python train.py --router_score="softmax" --normalize_top_k=false --balance_loss=0.0112 --balance_bias=false --lr_router=0.000702 --vocab_size=5951 --norm_eps=1e-05 --optimizer="soap_variant" --beta1=0.95 --beta2=0.99 --max_seq_len=256 --train_tokens=402800000
Below are experts of layer 9 (counted from 0) of a mixture-of-experts language model. Rows are named router (the router's row for the expert), gate (a neuron's input weights, with its number), up (a neuron's input weights, with its number), down (a neuron's output weights, with its number) and show model dimensions 112-223. Each number is 500 + 25 x the weight over its row's rms, rounded and kept within 0 to 999. Numbers have three digits each.
After each expert's rows: "gets" lists some tokens that make up at least twice as much of what it gets as of all text; "comes before" lists some tokens at least twice as common just after its tokens as in all text. This comes from a sample of Wikipedia text that the model never trained on. Tokens count by the router's weight.

# expert 68
router:490458485463510473548536518530512500483489481529481502492520561494530558488533494531480536531485535501451518507534470486471508498475475475470538528500486480505495485512503474510490481470493471525514516500542541516493481528512487502476557499486484521459467489500480474468506531493490461490482517544500499446546477534491533487520472465516
gate1:493488521509538497507486560530490515506463505534507491455534538529509453495494471511511509467495512489527527497509502530498501504510461483536450505529473457488483467488515466539485477478510489507557504495502522508527481496500521523469523476503519502488507462497489516518453466487531461457494493540526534497491506524500477457499439510494
up1:524474482478519500531527484489474542525458475528491494477499510511491492497515482485473476512498521516504527517529516500485488521483517443502481507473484554543501511482536460491504502501539533501470459501517502506495505501524478435491465533530491557497525508487482429448493571519573509469473518522505455479493485520481480521461523504461
down1:459502554501478523547470494496489508519478485515464513467504496514496512512518474497495515509521501504495435508518487483493497507515491510504494514491537512502476504442444493489505458480506520491488443466522501535500504506499539526521463511477468502447485496530488512441536512538512514509518486464453479505468538508474501456445504517530
gets: "\n", "\n\n", "-", "–", "==", "; "
comes before: "-", "=", "- ", "|", "- Pro", "=="

# expert 0
router:486495527520528481490498512485471497474525479505553479471503509526494471459511486504459463535509485470477531517500501428530502458541480514520491463497506458535522494512437489499497500539476479504524461488455550479510517520511496476492496475474483480478509489483513516479495521483489521531486499493496511489488472484485452487546488517526
gate0:475510511533506498494510481466501486537514507451494497529518468480468474486538509493536494478507494506547504493482530481486483503528453520443495506511543541513464512519480505479491484496486531502510457475517503530521506485509557518480527503532473467456524518501486533515544502493499552516478533453485487457542520447495517511521503528492
up0:490527496509515484468486472464489520503513501475528503500508472495523475478527448525479500517512475486522481457471469486514469487556542489498486513510508458538515498510496528553472503483494557481508464534501482501531562532504518487494489461513444449477502458526563508550484507486496513521504474464497477485470502505512469477513494473522
down0:485494501505537476508478470510515477537478510510497526497519446453461455494476476517536506507507478469478500500546517468506534527497472527500469496458498550497477495463509489495484503485516504491469446545548483519524496515465534552511524477490504504465517536482509466552525486517472486475541478499508506540537480463516484505505532499489
gets: ")", ".", ",", "\"", ", the", "\","
comes before: "\n\n", "\n", " The", " the", " He", " In"

# expert 2
router:513523499457501556534503498492536462458508480513497498461547549488492482549466519468503506526518487527518540502525487522537497506535502493466505494492465498459448477513527496471498510512470489485526470487483530506477460513531452531499502465475512487510523500512500497518493470506475499521551456507532468494492492523498513511528521494506
gate0:488473528500472551478473494446506529514506489540512489520494542467485514504505478454472507508505514486503506472510495474459505500482498493496521534482490519471478456470521476509501497485493479465514495541561493496450510509481516464470528525523512516522522469513478473513510592490463538501506517517472434510463469469456521453485502490520
up0:498504419460474490544502540467493516521501483515484470518474505466517522514500513506541513513503528492497524531522515518541488544496523490487520548490535492511540566516441471464474514463509535487541480478522493526483474517528501501482511505502484522477504490501442488453475472518490519512504503490559507490498509526476489501489514483508
down0:480518479492494450534480491505501496530493496473487539498482522483509473486533484557510474551471487541484477460498490512489471468515519482531537504543488479525498513495474517493501467514485451509530553484434553513508500483495479501501438493484523517477463442509488455501455532498513498465523499491498519474518522520464513495489480513466
gets: " ", ", ", " | ", " in ", "1", "| "
comes before: "1", "2", "3", "4", "5", "10"

# expert 33
router:508473501518528497510483498489523530497481501514499503487475448511510499468476516506491506540513522466462521520469497519488498495538529543505464519501483496540526507491552459451518512522499463504521503486502502493480499467525479521517498537499477480487472450534490516511485538481487488500492514501515529474501449506504475460553519495438
gate1:505478497518481516544476482496498485516488481471523482539486506513480513523497501504507511451502470501527499532496484509533491454490504528517495497492528477512475504495507477541512446489506502491489498503516442543480470526497471482466541512495466489479518497518546521507486509476481529473504467508527517489511532527510538505500514513481
up1:488555498496489531542528475496484520506529511474474512481515478473484512507501496493443465546494487553515506510480538499486516516485447476459495480501512523494493525533480512469488512533474542497488520479526499519484476512512533467521476455513510486496537544473500470526507517539520543489526460504510481567470518485469514495557494523470
down1:462537495496497527509496522521470523483495469513457472504500473493525522541522480517522481471568504454524495481502528488471494467545504523471489519578500532508481473495514519520466478458510464513484503496555443511502455476498491504497546467520514494482519526503482457499515459527535497516548497464493532548550539486505531499508505482490
gets: ".", "s.", ").", "\".", "\"", "es."
comes before: "\n\n", " The", " He", " In", "\n", " In "

# expert 18
router:483467442455531463510512510460470490492540446506506485518546482512503492474485490509487503475530479491511515550500450472489491503503464490523453468521465484538480501490531486533500522493551466487504485505539490489472532534502472476465479488490470482488511488523502517490484475495488504500510494521516467523447439520499465517491474539487
gate2:502481484513463483470491468488495556516517501508526509502488512483478532546509512525530517481493503507478506451468520509487512510451492494517485508499482456513508471540516483518445480472522489484480525517522447466544527504456496490513501540536512486483445513454480508543508483518523486453494547490506531503472470488510513458473530523494
up2:521514514480439541479485502501527517506523530549552535457530488475506532523497530525493499524507484502456503463512494504510511450512541492488488494451473445486483448472492536461497468476518483493515459536456480475505517463463513531497513474475520538532487469498511442511497514523456513539544451512472506522488531484487519487503513490515
down2:468493540489521512479494468493504503500527494510485479483516489490515504506514482508486475507528502518491527477482496440489493490517449534470527479549493539485518544503483492472555494514522503510572506480468527503492480508514542509490436466462520527502517544536546513489499489505493534551559478525531477486507534528485515508492508479466
gets: " | ", " (", ") | ", "\" (", "; ", " |"
comes before: "1", "2", "0", "3", "4", "6"

# expert 54
router:463488500537523472467493492523447516491447497486481481478476509503499499483509461455491549518533496504544489544503514500485490509515507539482501452506465466493537500498498503532494492498490484473496493494512550512545454528538461441501501508523493486528503505497539554459513471494582523535500521472490523488473476491515492488451460505521
gate2:500455495540501465517498505475511519461473519542544504499461467483507498504521522541537505524495473487512513504456515457518532472480530548509498459522487457478489488515537537497535471523489461492555500484525506518536495505527537488481477538493488476495519507542540513511517513504531555502502508517516516467519499521514505485501534507507
up2:483486473513527474510461481521499497511463466485492500481486469456536506519497506465467498466492511510510493536485469510527486546533497498517516482501529501497507492507509504525503455525492511496476516545554519498490501547493485498504524521543505489510501537537504537538556512506535515521454475504511530516489500509508468427468507516552
down2:476464507488513514518516497473502506516498475546449477492540493486474502502447482520522510469474477507494484466519512516543480456521514472453535560492474516514482504523493528506502516470517496519533493511503480483482551490516474522483515481520524486500500514478455490486468481447475507506530487477541483521494520507518505513501495491509
gets: " | ", " |", "–", "| ", "0", " / ("
comes before: "0", "\n", " | ", "2", "1", " |"

# expert 9
router:488466511514531464497505532514491522462468493502476502471510496476497517499513483459474552525505494526543489547499546487486497550503490498488485465524512480490558530492467496511490458529478491458515485478519539516529528529516460483535504482491539481525487531497524518501519465498519480510492482508481507483473475470525494476479463467539
gate1:527559472538504501478475495521512468468501480510482529479484510477500496482501565503459521511508572508481510497491466477535483518522535533466496478529512497541496521508523488533529480469484523480517474495468514480475503509503482487481483537525487471538493517487524513469558560485500504523508494487480446488449514477494488497517548475524
up1:457499521449496519492502511531491478506470494468468489500499459507577500452477466487539496495516504494520509505506557541475484442523451526502501482542501495497497453479498491495469509508504480457481530530504518487515441517513495496519546478504494442470495489499494495471532467507444478504537502502479485481495484502507503520520433505494
down1:538472507471526514504512508504526489527511513522523526514507517490537538505533482558493513505536515498475540492483516509465491494527511527500527499499525514491513526471492531482490469521446489477477526452498503470497493512507513496526473456522469488494458524464471518499496515519534500502508508521493517517536494467497492467472498476493
gets: " | ", "| ", "; ", "–", "2", "|"
comes before: "0", "2", "1", " | ", "–", "3"

# expert 4
router:483480541520517509450481459552531525528489518495548512464503474510533516514518547518465525524498509473455477514469471507502514562493505507504494520471502488542499495541501530433501531509492473512489485533497539472466486498513458541517478510439515471465488505525467464533470492512460476509491456526509547489475505514507519497530520503475
gate1:520481457517514499504499525474524508535445502467496502503464480506470479506541463511516549487487462499497508474472554499529498513518491509475521523441519522514473527530516497570497487497482490519504550481534511522519501518498518503496494523511492523498516518513531599518540480494559503474519522452471521488489507530526544477443525485530
up1:535524495491494497467473504510527528508485476498542477446506491500482484472477488533485539480484482479499480505477506495529484507515490516525491507504522472499518529497517516523531490482456457472489510439450557549508508548545482529530464495506537442485509503501507517562479500500486514526506461481507511470497499520482487413508496546508
down1:530508532497457510498502505462518506495494454509456518498479478475467494504484531473549475526470522510509492502498545492562475507481472511508525471509494513482472530490500533480522492509516481515543468483490455482485468478487528465484526533514450479530493455548465490494524524521489480506505489488500462490490501508490484476508493487520
gets: ".", ",", ")", ").", "s.", "–"
comes before: "\n\n", "\n", " The", ")", ".", " He"

# expert 34
router:525480510518528516525514471514495531518479487517522460491517492502486515497488483515514533548527510485524528503506532533500473502490504533475462527462492472499539501473464508502484504508483442501537478465535496502507495510538501493494525460493527504517504467525536473489472520471474520494525508483528463521508473477490488511503498543476
gate1:495508514467505468505520459464531525462567510509513472486541523520491491499513521506512477494490506481497506511512508466494500444490526484456478491515468482519508491495463462508473525510543516489479506501469482537474518490491499514467474455488508540467501481509504500508474485561515498476520498503512545487514500518474481466546496507535
up1:496489505492502472482507531522523484519492519489495570469487505510506487478508492471506499491478499495510484499539488524480519560486441485483529503516483562476509538487517512510560483513451506497497495500498526459483481523491517519498485489484518505513489537530482538477542482534518512534483508486497482485478518512492498501442501485523
down1:502495484464505503487456515517507484500504508552521490486509482532502482517469435506520486470505541520462500531527510490532495502466463476501475507462494509505442540489547543494468501508490492498497504520480511490463507499502527474497520530490528501529511537444489475516491543526465510522529460470502521493557435470466518527538481488529
gets: "1", "2", "\n", "4", "3", "7"
comes before: "′", ".", "-", " |", " | ", "| "

# expert 13
router:466505472476510488520505494522486503478500462474536490534557489526522475482465499516519516451521499546516513534524528500495472467439474549502463491496483462498524495500517458533488508457496491483481502542496492503529495505511498507471540490524505486449529486489507508504522511468512509472455522489485495516488463512487478532534472560488
gate2:479486469467543465549517473490476486517509475510519492516498534475552489486447486526469501503485487507479532520513505542494520504475425509511489512500557515503526500509519508500483514470499466457463529453522460530518443493516485553547498500497500497482495495480516493541468549489539545510484498553496499492523448473520503475535459478480
up2:491541472513475501536482468516517523514511457515515508480525505483538458476483469490477493486469512462486505523501476494496481502523508497508475475534521536561487488480543469489493538482485459473505498494512527510457532516484491541509453479434461488466498484517509507488484508485510517498471491495509530505555485576480555546482476507496
down2:529509488528488473539516463513543529548462515502488499493539496485523505509466524488508478500489524517481476496487517518534508480526465492465491513549510522549445526498484491460519478548513529484445471532497499532430503531481514505484499513477507456509505506485489528506500520486445516533497451500496493514544484487537495477460508508499
gets: "\n", " | ", " Stadium", " |  |", " School", ") | "
comes before: "\n", " |", "-", " | ", " (", ","

# expert 79
router:510509508435508508539505535501530515481505464506479498493494499541498465482518485485476488525486514529474528520512483544539479460541503474549490475510488506506521535519462465470494509529519471505517450485505517542487516538540486502537520495477480508458519491531500475508472449482490524517522464525509516476481472500524508479557475433529
gate0:457513500495515463518516459469475481533532491504508499534488502523482505449523501500442466523517486533533494493489509456506500504506458471548486500528531468526449494536462517508500524544460504527491515532521558499473542480467493477500466495509473499497509509494537489499477501495446553500511514515487461497504544503509514494500487510440
up0:487508542517469485439517517497494464548442522485519489501473497490517544513539512525468471500491485515468456481507520478452497486469494539501499538486513471479510479498497538475494463466544500501483507526470509460515465497453495476525435544495523485521463502491492456501497499483566478484521514493461497496520529495507500550456540481491
down0:513547535491485520547485463529478495497497529501502489479520501498487489501496556507529491503502507527469512503504513470530494532497531534485554499487546513494499504495493542473506478477486512542481538502529483489471488491504498535510494502501483526478439536482460502519501502519487479507482498535508523483556451496493485514534536521509
gets: " ", "1", " in ", " \"", "2", ": "
comes before: "1", "2", "8", "3", "10", "4"

# expert 55
router:504518474510477465522496483516453523518481461493534495448478516477524559504487510462468540520483498515527498508474504540507546457490490507460477494488471486492481498541499490476486498492481502435486458493508501494483510514535456504454505446517533509522528481504539490533530502470488493534506485540521480484454525528480524523451481510489
gate1:512453507501537495503495498512545495511499525446530499495504503488458505512489512526523536513457476468481478486484483513543517478500497545412501536464477484493463468489511487466505488524460482501539465512499474468485504509528484538485513521508506456523540558529511553539486498502499506538474471523511531491478522529498487502515538507482
up1:480535534504515481460530501497514521529437494478518501475533519467472496511525519469525552521524463474537475518500505495459491520538485534518486477528470494506518510486489493483496491455522468468490461520500501473506543526493479540499475524484549497555499528518540494432504466518504479540513498527507460510497501501524471482466525473511
down1:500495514514508495473497492518552477508471507532501467491508551467480446453511514523505490516478519495483519470502498480522451523483499515520498513495493541535487484488456471551517547486553500511508485512447495513488515516480529517548493551523498521504482528463467539529455502469456517519477540510549497477475482501472523479477539501502
gets: "1", "2", "3", "4", "0", "5"
comes before: " | ", "–", " |", "0", ".", ", "